Experts of a small language model.
Training: a variant of SOAP for the experts, 4148 steps.
Below are experts of layer 4 (counted from 0) of a mixture-of-experts language model. Rows are named router (the router's row for the expert), gate (a neuron's input weights, with its number), up (a neuron's input weights, with its number), down (a neuron's output weights, with its number) and show model dimensions 0-191. Each number is 200 + 40 x the weight over its row's rms, rounded and kept within 0 to 999.
Before each expert's rows: "gets" lists some tokens that make up at least twice as much of what it gets as of all text; "comes before" lists some tokens at least twice as common just after its tokens as in all text. This comes from a sample of Wikipedia text that the model never trained on. Tokens count by the router's weight.

# expert 6
gets: "–", ".", ",", "/", "-", ":"
comes before: "0", "1", "2", "3", "5", "6"
router,264,113,216,252,187,203,168,226,259,208,184,175,224,158,222,155,189,223,230,191,202,169,237,205,209,184,257,144,223,212,171,202,216,199,158,247,135,212,157,255,250,143,222,175,249,173,239,246,189,229,182,199,262,158,174,245,189,166,206,255,205,189,238,188,233,178,184,222,235,247,254,151,211,139,206,231,167,222,186,193,240,241,222,283,140,199,219,235,164,213,235,162,257,129,207,197,226,188,285,162,152,243,134,139,270,281,121,246,168,161,190,122,197,152,216,213,148,200,211,213,193,188,164,130,191,221,130,226,290,158,175,208,185,236,203,183,166,168,189,246,225,168,229,220,207,194,196,277,157,175,135,251,207,258,208,264,241,235,245,148,165,206,201,150,239,256,252,212,243,212,206,166,239,224,151,257,182,192,183,141,223,104,127,251,165,173,134,250,200,243,179,121
gate0,139,207,228,221,210,132,211,219,248,239,246,137,190,171,163,225,289,246,176,127,211,223,182,265,241,199,173,239,162,206,176,184,185,257,247,200,262,231,207,224,246,276,247,180,262,240,243,196,239,207,263,228,175,202,152,312,117,249,158,251,186,268,209,128,218,208,170,159,179,270,250,334,190,197,140,195,215,221,211,199,197,214,239,242,158,204,205,220,229,133,250,195,223,150,211,211,203,178,193,244,205,178,210,214,213,249,159,209,188,131,244,193,166,167,165,199,206,212,157,223,200,245,237,209,205,160,199,230,205,136,118,250,267,117,199,152,200,184,219,232,170,175,186,122,235,168,213,179,182,207,160,141,185,251,249,237,235,108,206,258,228,211,286,227,207,228,203,259,204,249,211,225,201,166,198,177,154,229,150,141,207,179,191,181,274,185,252,164,176,233,176,173
up0,202,208,192,167,218,250,184,177,158,135,136,209,140,239,163,165,142,129,209,240,233,187,224,194,171,226,225,225,223,118,236,235,214,171,175,192,145,168,182,230,175,137,216,250,169,218,203,173,163,168,158,203,237,217,245,148,238,179,225,118,203,142,161,240,242,205,237,219,237,160,112,49,231,208,260,195,176,216,250,255,150,144,139,166,276,155,217,217,176,247,211,216,215,293,183,177,169,224,204,165,152,259,198,207,173,142,218,224,197,233,142,218,288,203,236,203,204,162,204,206,199,209,232,178,183,216,199,177,197,248,302,143,161,204,211,212,218,186,180,231,180,242,203,269,256,233,152,255,200,222,206,254,237,202,196,160,170,273,171,173,171,178,120,189,187,221,174,71,132,158,215,218,200,222,229,160,195,135,180,289,199,219,195,206,156,188,250,201,219,165,225,222
down0,127,210,200,145,267,250,197,160,237,175,237,177,182,208,234,185,219,159,164,165,206,190,176,200,157,195,228,180,148,175,163,229,218,119,168,179,240,258,236,178,153,260,134,207,149,238,188,119,145,200,221,185,226,233,203,257,152,197,257,169,177,152,151,195,169,154,254,274,232,270,183,258,222,201,187,239,104,174,102,193,171,222,259,232,199,160,225,261,118,175,197,206,186,157,165,221,202,207,152,166,223,166,274,169,197,185,146,182,188,215,220,248,119,230,234,193,263,180,214,159,211,175,303,129,202,250,205,257,239,250,156,213,170,239,163,221,249,224,240,98,214,194,236,233,233,169,156,219,300,210,198,251,228,165,214,216,204,153,177,176,183,212,152,173,85,248,200,134,191,168,205,196,206,199,210,222,177,198,150,243,228,226,263,212,201,191,130,217,215,205,196,240
gate1,210,176,169,193,181,221,175,153,179,149,175,289,200,280,233,164,200,223,203,221,219,239,210,260,195,264,204,213,227,208,119,177,228,219,212,191,148,204,196,114,224,202,175,234,169,217,148,215,247,245,195,147,224,245,186,246,220,137,126,234,201,253,155,256,203,190,165,217,152,200,185,175,207,241,236,231,166,205,203,231,168,231,136,201,214,225,155,206,149,260,179,191,253,190,249,98,104,103,143,196,264,133,177,219,147,153,195,206,209,153,171,249,134,191,184,168,142,100,251,246,185,215,251,209,149,192,122,214,197,249,210,225,283,233,269,197,235,174,158,197,263,174,274,216,228,210,139,251,165,211,226,221,211,261,221,241,219,261,213,244,237,249,167,239,207,184,191,98,265,199,148,198,149,154,154,212,161,172,167,216,210,228,178,212,185,221,159,187,200,255,211,197
up1,258,165,212,219,208,190,257,213,168,189,93,228,192,231,204,163,213,264,176,177,189,182,216,189,159,165,172,197,196,258,270,217,157,183,199,222,251,203,231,115,207,189,193,241,191,230,264,249,194,201,191,219,159,207,205,216,158,218,188,256,209,147,221,214,180,179,197,177,213,159,156,218,139,260,104,227,158,206,232,184,175,276,236,182,172,239,201,242,169,175,134,117,226,180,137,216,170,177,155,114,177,259,263,154,205,229,117,179,213,208,177,160,162,154,236,142,203,165,194,258,144,209,227,158,244,278,157,224,263,211,212,212,163,221,128,195,200,200,193,202,230,152,277,195,173,233,219,269,242,192,227,172,186,192,247,229,205,255,248,255,245,221,241,134,174,185,242,200,235,150,324,220,110,236,181,302,137,232,235,262,260,213,173,200,216,220,249,185,185,223,164,186
down1,161,137,208,228,190,113,168,169,202,206,158,228,140,234,166,164,221,156,188,223,195,201,198,190,239,203,178,142,188,205,126,183,270,188,179,220,190,218,180,167,195,251,171,160,201,206,183,256,167,226,229,199,223,169,165,259,191,203,211,221,205,146,188,177,207,114,260,149,185,150,202,163,234,210,188,165,148,192,263,162,186,263,219,259,146,161,226,191,230,207,195,222,265,188,159,214,117,184,156,225,188,172,273,171,203,252,225,149,219,161,203,165,190,249,178,239,184,175,192,195,195,205,157,201,124,185,237,237,202,136,179,245,238,252,221,184,173,260,177,257,189,222,199,174,109,197,248,167,132,193,232,142,239,186,351,98,124,170,203,170,186,185,158,246,206,267,246,169,108,255,141,179,214,237,261,207,232,175,179,133,205,204,105,234,182,176,210,108,192,148,205,201
gate2,158,173,260,108,256,151,220,250,248,318,225,201,225,208,229,211,226,204,180,196,155,200,255,259,232,167,120,181,214,240,167,190,201,117,251,202,206,232,204,159,240,261,275,230,187,203,239,213,223,166,168,198,197,284,198,139,146,219,292,184,104,138,230,140,230,163,206,187,152,116,233,196,212,204,262,279,173,232,181,219,231,146,262,253,159,154,233,192,194,224,151,292,225,185,113,263,216,280,203,227,175,221,190,215,199,260,212,228,145,209,220,180,195,187,136,169,165,211,187,231,206,274,234,182,236,157,240,240,230,238,284,178,222,247,173,197,217,178,158,220,183,204,222,254,244,281,211,229,211,180,187,208,202,183,232,216,178,179,209,215,190,195,181,258,117,156,252,168,125,174,217,180,181,190,242,189,211,178,210,186,239,247,241,200,143,199,202,193,233,201,234,169
up2,243,210,176,237,187,216,174,147,183,101,188,197,256,171,140,161,182,205,138,192,232,160,162,189,185,264,254,138,197,181,214,248,145,208,182,256,189,147,203,135,228,83,150,186,163,210,149,198,168,182,277,234,209,99,237,288,221,209,182,159,286,174,200,223,120,240,207,208,241,190,197,197,172,212,221,119,202,169,222,215,193,181,204,120,208,184,199,236,207,206,221,155,262,214,217,184,203,157,191,177,226,265,162,208,196,124,127,132,243,239,185,222,213,214,205,222,272,266,236,216,217,138,181,154,103,184,208,159,133,189,186,203,182,177,210,245,197,240,260,171,205,248,206,154,187,217,239,226,213,175,184,262,244,179,197,166,185,257,149,124,258,191,210,186,257,258,167,217,188,231,147,178,293,251,144,177,157,189,265,192,195,161,147,237,190,184,182,226,218,171,243,162
down2,164,198,166,209,306,136,120,165,161,191,217,197,217,233,287,177,181,216,217,210,177,174,214,260,253,152,189,234,221,195,259,183,171,182,166,124,170,227,230,214,192,152,134,176,130,223,210,181,268,116,171,285,142,167,265,184,157,178,189,156,208,208,197,218,216,203,209,135,185,220,215,230,253,192,167,148,279,175,276,223,170,223,148,160,199,195,230,268,214,198,157,191,135,193,227,168,224,189,186,217,274,160,239,218,134,202,172,179,184,211,143,241,213,171,156,206,200,162,222,221,221,246,228,202,219,158,192,260,219,183,199,214,213,267,170,156,202,190,237,220,325,176,143,168,212,188,226,199,223,220,221,264,265,255,154,182,229,175,278,245,230,211,143,126,171,257,172,207,200,231,212,212,230,175,216,154,214,221,243,216,132,256,127,130,146,256,206,227,273,258,235,244
gate3,186,186,128,215,203,246,111,225,135,219,264,189,125,211,131,195,215,199,203,211,185,182,142,165,182,133,210,200,198,235,248,207,168,176,152,270,208,186,199,164,186,279,166,194,162,158,222,185,184,192,163,221,165,92,235,216,277,229,182,158,253,201,215,244,183,139,189,204,169,174,222,193,231,184,197,284,201,212,208,239,189,225,177,217,190,209,222,214,277,253,222,225,146,221,143,219,253,254,168,140,187,228,163,119,183,182,193,183,158,240,228,228,162,138,202,234,205,204,239,224,133,193,222,224,211,206,222,245,179,160,242,284,164,193,238,199,152,259,225,221,232,198,152,206,193,152,208,262,202,251,159,237,135,315,210,194,222,164,218,140,192,176,234,209,170,227,255,197,278,312,127,241,228,197,198,134,123,227,145,258,240,189,235,128,196,208,161,248,265,221,226,227
up3,178,231,189,197,203,150,225,250,243,208,151,257,273,154,288,187,192,226,253,165,194,206,276,217,236,229,197,221,171,203,156,201,214,246,221,164,166,240,138,175,194,141,241,195,246,215,144,233,177,264,214,167,190,256,133,174,117,157,177,269,204,194,200,176,201,218,209,216,267,255,215,158,198,229,244,100,209,193,123,179,242,194,241,176,184,190,184,164,140,135,170,223,283,179,248,196,196,187,221,236,182,211,189,273,198,231,239,170,217,146,199,179,251,252,233,204,175,177,197,207,299,229,183,189,186,121,210,134,236,241,115,200,225,153,147,214,204,198,129,156,155,253,211,185,197,288,178,176,185,151,260,145,233,88,209,159,192,239,176,206,181,246,161,172,183,200,147,190,197,134,217,161,182,200,274,201,237,258,246,196,134,206,197,240,225,274,252,187,201,178,259,218
down3,261,146,199,145,205,206,192,245,138,130,294,119,138,119,232,188,217,166,114,131,244,178,170,205,262,176,190,207,281,203,142,131,249,162,177,214,221,143,228,228,188,167,139,196,201,187,178,205,211,259,147,210,227,178,241,242,193,184,196,174,216,164,189,223,143,296,188,227,176,246,252,228,237,266,133,295,229,248,242,195,151,171,221,263,148,179,179,205,191,203,165,184,177,220,162,240,235,220,155,216,216,252,185,114,212,217,192,205,196,217,223,216,225,208,189,259,215,216,234,194,196,199,195,195,228,133,155,324,206,206,216,242,196,252,183,208,127,165,230,180,199,128,193,214,202,173,223,198,143,240,243,203,222,261,166,200,215,212,254,205,232,164,188,212,305,197,177,149,137,257,225,161,151,209,238,193,261,154,217,239,206,172,203,203,151,117,196,177,217,191,268,214
gate4,241,136,172,133,219,277,236,224,246,202,96,179,224,274,164,227,184,161,154,135,208,225,181,262,272,274,223,171,268,175,183,214,223,147,192,156,155,127,194,203,175,173,256,190,148,231,203,219,265,238,203,221,203,260,226,261,227,163,240,174,182,174,181,229,140,162,247,272,225,199,185,144,152,220,260,212,198,177,170,283,235,278,264,202,160,201,178,172,194,250,171,162,156,277,239,123,308,144,139,220,219,169,238,196,184,244,208,186,153,193,168,226,279,228,213,154,267,179,206,218,172,177,211,142,220,192,145,206,218,180,167,265,209,187,203,192,195,170,204,247,221,164,148,186,250,250,228,214,199,243,135,228,195,202,208,216,263,177,251,211,153,151,160,181,191,232,242,227,249,178,216,121,201,217,250,185,154,167,251,179,145,227,201,170,148,186,236,169,152,199,233,229
up4,153,273,263,265,207,145,164,153,154,206,268,208,220,156,184,155,217,282,176,202,230,220,237,176,168,117,216,238,139,246,201,171,239,221,228,235,190,207,248,152,197,280,148,222,259,158,183,171,146,204,177,246,200,170,167,209,225,238,194,167,198,227,196,152,233,201,189,127,155,183,216,286,247,210,207,191,193,192,234,193,205,126,194,224,269,157,230,245,225,164,199,192,237,157,177,305,100,198,256,198,178,252,124,193,225,103,199,250,236,176,219,206,140,218,182,263,189,214,130,190,268,191,140,220,162,176,237,201,262,221,191,198,193,179,221,93,198,234,275,133,190,180,181,235,182,148,97,197,225,188,224,127,222,203,226,181,125,215,199,216,219,191,216,200,170,206,162,221,187,208,171,165,179,198,136,176,239,223,171,165,172,174,209,262,241,227,204,216,265,190,214,121
down4,175,223,213,203,140,194,158,274,239,160,159,201,328,240,165,242,276,211,234,173,191,161,260,193,187,207,265,130,208,225,245,161,233,218,181,215,207,181,268,189,205,250,187,203,212,203,225,147,201,245,200,192,192,210,214,200,203,206,209,81,210,207,222,156,171,233,154,190,140,170,151,180,212,121,207,149,201,290,267,207,186,192,223,247,182,227,199,232,162,220,239,130,174,183,200,255,175,186,278,202,172,245,183,191,240,190,148,173,278,190,184,146,178,217,215,234,228,205,150,149,209,193,236,256,218,193,171,146,201,232,158,269,174,198,185,253,243,160,229,223,215,197,177,173,185,214,195,233,177,206,204,238,184,147,103,221,201,142,133,185,203,172,198,145,282,155,140,183,191,127,197,203,208,272,234,227,223,290,226,256,251,188,253,184,192,299,213,307,257,174,159,161
gate5,132,228,187,207,168,162,207,222,205,174,238,197,199,128,146,129,118,198,154,192,126,246,218,154,142,200,171,284,186,132,250,268,234,151,198,214,191,287,116,190,161,156,219,175,171,200,204,250,242,221,148,132,235,229,299,192,192,143,225,179,223,187,138,220,188,176,126,221,145,198,251,178,154,164,236,207,156,200,135,238,187,227,179,232,224,148,207,206,270,244,207,206,263,157,176,189,247,173,175,261,163,191,167,211,174,247,206,277,209,231,174,227,209,136,204,161,273,210,170,174,153,236,251,211,202,223,186,196,177,129,268,245,155,210,165,209,235,146,174,196,165,124,182,191,232,199,161,268,177,207,235,192,216,231,224,126,276,159,197,180,199,256,242,226,220,150,171,236,165,160,179,192,219,248,251,177,121,173,151,164,181,247,239,166,240,130,172,172,170,237,227,182
up5,133,190,223,236,122,190,201,231,244,216,272,260,174,152,153,186,143,214,186,176,122,174,222,166,199,213,151,272,125,191,239,240,214,194,161,243,240,170,188,268,152,161,249,226,195,211,200,242,224,148,173,153,204,166,241,212,239,209,256,165,209,196,205,190,195,107,143,197,127,213,240,201,146,219,234,206,166,262,123,274,189,236,267,233,219,196,212,214,253,270,176,250,312,162,138,229,211,202,276,193,216,182,165,220,188,244,144,206,235,315,170,176,184,139,227,231,263,228,213,140,121,208,186,217,210,237,155,245,180,162,210,213,128,203,280,210,178,154,169,247,206,139,178,215,281,163,199,275,182,214,180,226,229,216,249,130,211,196,133,154,182,218,246,233,226,193,135,233,222,189,182,230,223,185,211,204,194,237,182,225,215,264,233,161,195,223,171,195,172,209,161,185
down5,225,288,246,164,167,217,156,188,138,161,129,239,192,260,168,177,217,200,269,95,205,182,207,206,266,180,137,159,177,235,250,215,187,240,252,204,237,159,140,225,224,195,212,165,232,137,199,187,230,178,269,191,216,150,204,208,185,195,187,165,196,222,210,258,189,248,170,155,236,219,221,187,193,205,255,233,258,226,132,211,289,115,288,207,126,224,172,180,205,168,89,158,195,128,155,309,182,225,229,248,186,187,183,172,233,215,141,132,153,179,203,230,200,270,214,253,162,206,259,210,207,189,167,202,244,205,241,185,227,212,261,239,220,163,203,213,123,163,244,255,211,152,181,196,184,201,246,232,218,206,161,153,160,147,210,188,168,320,283,196,249,170,155,190,211,210,198,198,223,204,223,159,197,178,184,214,187,242,155,217,227,178,215,142,114,144,208,209,202,230,174,204
gate6,155,211,228,168,213,216,179,249,242,191,209,186,211,146,263,224,194,305,253,180,168,244,199,211,175,234,283,200,251,188,200,228,86,241,224,223,231,134,188,164,281,162,177,218,196,171,233,193,185,199,257,144,247,157,186,197,204,186,205,213,198,164,190,261,245,208,225,273,209,271,216,208,267,163,175,143,286,221,165,224,181,218,242,236,178,146,183,174,234,148,175,231,204,154,249,165,128,220,158,182,107,146,152,253,253,135,257,217,232,252,208,138,209,194,190,209,189,198,199,162,200,221,243,218,244,184,123,184,239,191,187,190,258,189,204,158,199,185,227,195,229,142,283,244,149,228,196,192,202,208,149,194,238,209,246,152,161,194,162,208,224,253,209,205,133,228,227,169,290,156,224,210,246,190,278,276,183,248,259,180,134,212,256,183,213,243,289,220,246,143,226,172
up6,163,180,115,281,234,240,224,182,141,197,256,132,190,224,232,211,178,251,173,179,209,174,191,177,230,151,212,157,243,208,144,249,243,212,224,206,197,250,225,212,211,113,149,195,127,271,166,305,211,220,154,228,141,201,173,157,237,181,167,189,241,242,243,197,219,243,227,136,212,131,165,196,207,250,226,258,205,156,254,205,236,198,145,245,226,243,194,156,158,170,201,133,250,170,206,228,238,141,147,173,187,243,187,221,200,260,163,203,222,233,199,171,149,208,250,206,206,159,151,166,252,200,180,216,97,220,316,158,147,181,198,181,272,191,163,155,237,187,124,179,168,268,222,237,191,186,205,222,210,236,156,193,237,151,199,210,214,110,206,165,155,172,165,208,199,176,215,197,225,244,207,182,128,156,244,187,242,229,184,175,166,81,159,210,181,200,209,193,184,237,289,245
down6,207,146,196,140,220,205,220,147,278,257,249,279,177,184,245,255,215,234,205,210,139,160,146,179,217,205,212,226,227,198,200,197,176,204,139,201,213,152,157,182,185,188,202,215,209,225,217,191,236,191,267,181,205,282,173,285,224,217,239,223,184,177,214,127,251,149,223,214,218,222,169,273,141,195,226,266,218,166,182,180,183,238,220,260,134,239,164,160,217,252,181,202,265,173,221,120,222,225,181,191,161,164,217,252,150,205,238,204,206,125,207,239,246,175,237,190,182,276,136,246,301,188,152,190,303,167,202,237,187,184,172,250,255,242,234,171,217,211,168,177,154,112,195,129,163,178,221,175,205,100,118,203,206,158,251,242,173,124,176,127,216,164,212,267,241,155,194,213,170,220,186,149,253,173,234,254,191,185,223,150,263,276,194,190,217,165,204,212,186,165,200,154
gate7,178,170,80,125,231,234,208,214,182,219,223,173,203,142,219,152,197,217,161,191,206,147,235,215,224,273,199,182,238,239,197,207,236,228,217,207,219,160,189,175,188,197,234,184,137,196,237,211,156,254,224,243,170,258,185,229,275,178,181,225,138,281,257,237,235,226,184,268,176,200,200,202,206,215,244,192,272,118,154,227,196,87,321,186,193,165,147,167,159,196,211,139,228,217,195,271,218,132,268,204,194,191,208,213,241,238,275,239,163,141,205,204,192,183,122,182,191,123,160,120,167,219,156,184,184,217,197,138,266,209,197,280,180,187,254,224,241,196,181,156,158,182,233,170,194,172,241,253,153,175,199,248,213,198,226,226,145,234,208,183,164,197,179,246,232,243,231,192,249,253,177,148,238,231,236,204,105,285,174,201,217,177,159,197,139,220,266,203,211,250,218,221
up7,203,214,223,268,218,237,239,173,208,227,168,160,253,278,220,209,185,222,232,207,142,288,193,160,197,163,141,196,205,144,234,215,191,218,212,174,210,221,237,149,214,177,147,170,214,231,218,184,262,224,124,141,290,198,205,206,190,226,199,242,132,126,135,187,193,161,217,132,188,177,145,266,221,174,235,252,165,219,232,197,187,205,273,208,264,277,156,233,194,202,228,210,207,174,206,179,200,293,182,200,243,242,239,91,198,242,163,216,245,198,218,232,281,168,220,185,225,256,178,230,211,166,206,219,179,186,176,161,150,149,206,158,203,181,183,251,185,193,201,297,254,204,140,215,205,184,163,155,253,228,231,158,145,182,193,152,183,131,101,314,167,162,263,206,203,196,222,225,134,180,224,192,134,161,142,196,224,124,272,141,207,208,146,160,210,179,159,243,173,194,207,204
down7,173,157,166,196,189,202,228,198,156,210,283,279,296,214,185,186,214,156,238,206,171,249,178,178,235,176,268,258,145,285,153,176,206,233,228,129,260,251,292,219,208,171,208,156,188,188,214,253,218,304,189,187,206,167,229,225,143,226,201,184,224,256,247,216,212,140,195,187,147,204,214,138,164,214,246,276,224,177,177,254,183,186,256,136,207,160,181,188,263,204,210,204,237,114,203,195,282,243,239,230,224,187,215,179,152,228,155,203,210,158,257,166,163,195,105,247,213,217,188,113,180,170,181,161,206,219,201,180,187,216,171,159,189,215,208,174,208,215,151,233,170,203,163,179,212,206,132,282,227,246,172,219,163,222,238,191,225,187,202,238,188,202,199,223,253,248,175,236,223,207,169,214,182,203,174,207,116,221,189,194,156,68,181,271,79,195,220,269,158,232,229,185
gate8,160,244,206,238,157,152,130,219,232,216,172,231,235,208,116,285,239,199,240,255,154,215,260,190,200,268,253,101,231,147,198,218,229,216,204,167,217,151,145,177,276,149,176,203,267,219,231,210,204,193,156,243,190,252,174,244,248,209,177,205,232,168,266,215,246,246,211,222,135,239,131,228,248,243,181,188,212,233,217,246,161,256,190,213,166,190,235,139,208,175,140,217,185,88,187,223,271,195,152,175,198,172,157,227,117,157,147,222,224,222,177,200,216,232,221,216,189,230,231,105,155,143,167,146,168,233,169,176,197,177,192,131,224,132,234,189,258,160,153,167,156,239,242,196,174,238,187,305,234,121,226,144,221,178,188,198,186,245,251,119,216,211,165,262,204,193,181,192,239,232,192,175,211,217,226,208,135,189,229,201,242,195,238,197,207,246,230,187,212,127,259,174
up8,196,248,188,159,206,143,185,260,207,154,268,194,219,213,149,320,251,281,199,221,179,250,143,255,183,185,170,215,268,156,188,120,285,231,241,177,227,202,156,193,154,169,165,251,228,244,165,172,207,193,243,251,198,214,218,199,147,183,230,246,127,223,272,252,134,239,271,201,233,198,223,194,217,167,236,234,194,198,172,140,149,187,253,243,173,186,215,252,183,180,193,123,189,215,121,195,202,218,155,184,236,192,184,253,136,189,238,141,282,219,133,218,258,291,171,219,184,235,272,201,210,177,205,116,225,189,181,116,218,223,177,218,175,157,173,219,198,183,182,177,193,234,228,192,198,176,258,203,207,168,190,141,237,216,220,207,168,224,226,117,267,235,240,224,221,72,174,230,172,183,195,146,232,187,244,125,250,223,202,170,220,166,236,204,258,210,178,214,211,181,200,169
down8,272,157,128,144,238,190,151,155,175,95,181,235,240,246,190,177,207,207,203,229,176,126,183,220,203,199,149,200,107,252,241,238,219,231,174,195,138,183,175,188,260,182,163,154,225,220,280,253,203,189,174,223,208,242,210,176,247,256,181,226,218,140,154,207,131,212,220,220,176,174,252,199,171,205,193,221,224,251,251,245,191,202,103,178,186,197,264,200,197,267,278,264,205,220,194,240,206,216,255,201,176,244,189,314,271,166,247,228,208,205,148,229,136,175,170,187,143,265,223,132,196,232,152,190,238,225,196,271,225,189,213,143,198,216,199,257,183,192,257,225,222,221,219,236,233,226,188,238,191,235,69,216,170,185,210,249,155,242,179,236,226,224,187,202,152,207,206,182,246,169,243,146,192,176,210,232,229,161,268,137,167,154,232,178,137,232,269,208,269,200,168,160
gate9,191,262,193,172,162,171,183,193,208,208,195,194,267,178,100,205,245,174,227,231,271,253,238,149,150,183,197,169,165,256,213,217,186,238,203,150,184,181,137,217,237,215,210,123,255,217,189,190,198,250,172,224,156,257,206,144,168,186,222,223,220,243,185,173,216,175,303,198,181,192,239,191,187,148,151,256,168,113,286,220,184,202,190,292,151,230,265,156,204,144,238,144,123,189,188,236,205,201,291,167,190,234,156,135,201,238,196,220,187,233,235,198,198,196,263,206,204,149,234,197,197,230,217,227,239,265,105,257,213,170,216,190,197,173,227,216,277,205,177,188,213,177,200,94,179,152,166,228,184,235,220,246,226,250,194,228,237,144,167,242,236,122,216,223,175,103,165,175,278,246,120,198,187,226,213,215,186,194,271,164,161,199,200,169,249,197,126,150,197,255,172,190
up9,236,191,203,195,117,211,227,166,298,200,190,159,185,200,183,181,211,199,204,267,192,176,190,125,257,164,215,156,220,208,145,248,218,217,196,185,169,164,169,201,252,91,226,183,203,111,225,235,199,233,214,225,226,212,227,139,179,181,273,115,168,259,202,183,181,240,194,280,223,198,260,175,187,241,197,189,170,210,221,163,245,286,212,226,189,147,208,185,201,230,129,144,151,180,160,276,292,175,226,191,273,216,158,155,194,222,181,205,187,241,219,276,188,185,218,182,215,117,131,152,228,175,265,157,162,183,200,250,137,186,162,177,275,209,220,215,210,208,290,241,246,250,197,173,187,183,201,175,204,227,264,193,175,261,198,161,190,172,172,251,175,181,266,176,164,231,242,214,231,230,148,137,204,167,163,151,241,216,296,201,206,145,169,190,276,250,201,200,157,243,164,129
down9,107,187,178,144,152,271,199,187,158,178,198,136,191,205,232,263,167,260,216,172,226,163,176,209,237,219,155,190,181,104,214,142,281,192,226,134,261,270,183,234,202,210,166,252,237,216,214,226,152,156,229,111,250,188,171,300,192,223,236,262,240,180,199,212,226,166,123,184,225,170,209,188,254,246,211,170,201,233,241,179,241,234,202,185,170,247,207,203,149,249,199,239,205,189,172,214,187,105,190,158,174,177,232,203,113,146,221,232,189,115,171,224,203,249,215,205,210,169,170,226,213,163,145,200,188,93,207,123,144,181,275,178,201,154,194,189,260,255,179,182,190,271,228,215,183,195,172,155,235,249,264,149,147,212,168,183,189,193,213,195,258,233,208,235,233,106,217,157,276,232,101,158,201,145,197,185,169,173,190,202,214,234,272,191,203,209,177,199,189,238,189,193
gate10,194,222,231,223,134,192,204,193,242,193,230,193,190,147,196,183,179,147,140,270,220,238,136,168,190,202,192,226,253,206,164,236,232,207,287,242,175,199,192,179,191,179,200,231,139,160,228,187,133,236,204,123,265,221,210,219,230,181,271,211,146,266,244,193,201,184,230,242,187,207,205,297,239,183,222,191,212,294,215,210,239,215,158,245,160,169,209,214,194,247,169,233,203,205,181,276,241,227,162,331,179,193,216,172,185,267,146,166,192,293,251,177,174,213,206,208,183,272,224,158,226,240,231,187,157,284,153,152,186,220,222,171,176,191,133,164,123,241,138,250,229,232,207,202,206,167,172,202,155,196,221,179,197,166,178,196,186,130,174,183,165,210,129,151,213,173,244,206,179,194,234,145,269,143,73,191,128,192,189,155,291,243,233,208,165,214,256,150,226,190,213,251
up10,172,164,158,98,251,254,220,189,195,198,187,197,228,257,207,270,271,190,186,208,185,199,254,237,214,148,149,116,267,166,255,239,176,220,163,235,153,232,196,241,261,213,96,221,244,223,331,147,214,192,177,208,200,227,120,184,176,155,215,218,145,168,120,257,149,158,207,229,188,175,191,191,249,188,194,116,278,186,146,179,170,263,241,208,193,224,157,193,231,202,208,205,232,188,221,178,227,146,245,213,232,214,187,193,103,241,214,217,222,245,221,285,197,280,235,261,166,225,165,174,210,211,313,188,166,177,215,182,195,194,210,134,248,188,230,164,240,231,145,197,225,227,192,165,242,206,158,182,279,164,234,215,202,261,210,184,182,203,189,160,206,181,205,191,202,205,235,139,212,162,238,208,189,214,175,218,179,208,173,213,199,166,137,81,191,248,193,191,118,185,185,205
down10,245,220,295,192,185,209,279,225,222,212,188,203,162,205,274,211,220,204,204,157,189,246,249,209,163,235,243,224,177,271,152,220,279,222,246,177,195,177,163,253,195,224,208,203,138,221,220,149,253,300,176,221,207,184,219,277,242,150,177,221,153,171,161,187,222,158,234,212,115,209,225,168,153,148,192,205,194,200,200,183,156,178,218,201,192,267,181,242,199,240,176,215,204,165,244,271,132,221,243,200,216,190,233,245,178,199,127,217,268,237,152,366,239,147,169,151,201,133,189,165,267,111,145,180,218,216,192,220,151,261,252,219,197,253,203,198,211,235,176,186,209,245,266,237,200,227,219,228,233,244,234,158,156,224,252,247,219,219,228,199,229,203,247,262,223,197,142,211,162,215,227,179,191,232,196,128,185,214,217,178,176,125,214,267,220,121,203,242,168,191,273,240
gate11,110,202,267,215,250,209,155,199,212,208,197,172,204,138,221,183,200,173,139,212,200,246,205,170,143,267,187,307,188,258,120,196,173,207,193,213,135,137,186,192,208,255,242,243,252,245,192,231,235,186,209,232,248,182,198,177,229,239,212,168,215,209,184,183,211,110,197,201,221,162,179,147,264,187,186,183,160,214,150,215,145,137,189,203,204,255,230,102,255,177,238,104,203,178,209,179,140,153,178,158,181,165,152,248,205,264,178,216,183,102,184,181,281,139,225,178,151,192,175,184,202,295,144,200,275,179,218,126,219,204,208,181,234,251,215,165,263,229,192,194,209,220,228,253,133,221,213,243,232,189,191,134,240,223,200,188,270,176,243,338,178,226,204,242,221,225,190,162,143,221,247,145,236,156,224,224,186,169,205,170,159,185,198,213,195,217,213,152,171,232,137,170
up11,203,224,236,197,238,181,176,258,162,158,121,194,203,88,224,163,200,237,113,237,208,202,202,153,187,221,200,218,210,229,159,206,173,195,254,162,114,150,193,208,167,284,171,158,205,233,202,203,159,177,293,226,224,192,206,233,165,305,226,175,141,222,218,178,232,95,174,182,207,175,198,154,222,174,200,249,211,173,148,205,226,113,198,204,211,242,226,160,234,163,259,139,217,171,227,226,185,161,205,156,175,138,128,213,234,221,158,230,196,167,160,212,224,135,129,182,219,225,139,150,229,256,196,228,224,249,239,102,190,188,213,196,214,213,179,191,286,227,175,227,226,228,233,224,109,209,200,232,268,183,181,212,226,191,157,260,310,251,239,266,165,237,222,237,195,227,209,169,192,240,316,214,247,184,236,209,212,166,182,254,204,217,211,215,160,204,180,167,198,134,149,213
down11,209,240,204,253,227,136,149,192,163,177,181,251,199,205,266,194,190,201,186,279,166,237,182,240,154,188,155,197,203,167,242,250,272,231,195,203,144,180,288,144,225,193,193,171,205,283,81,149,257,216,165,229,203,237,138,295,214,168,215,156,215,232,242,238,189,269,237,211,223,130,210,195,181,218,217,146,256,163,193,238,165,190,195,185,211,152,201,154,191,180,161,178,251,178,181,188,150,209,213,193,210,172,231,221,197,163,218,142,255,220,159,173,199,126,220,193,175,82,203,263,203,225,278,259,183,164,222,213,260,209,167,255,194,212,189,185,151,193,167,193,211,151,171,228,189,218,225,237,240,217,305,136,207,208,209,154,185,225,223,117,169,240,221,190,186,204,216,185,269,187,167,220,193,172,199,196,240,191,246,201,157,116,244,231,195,239,280,271,221,202,136,80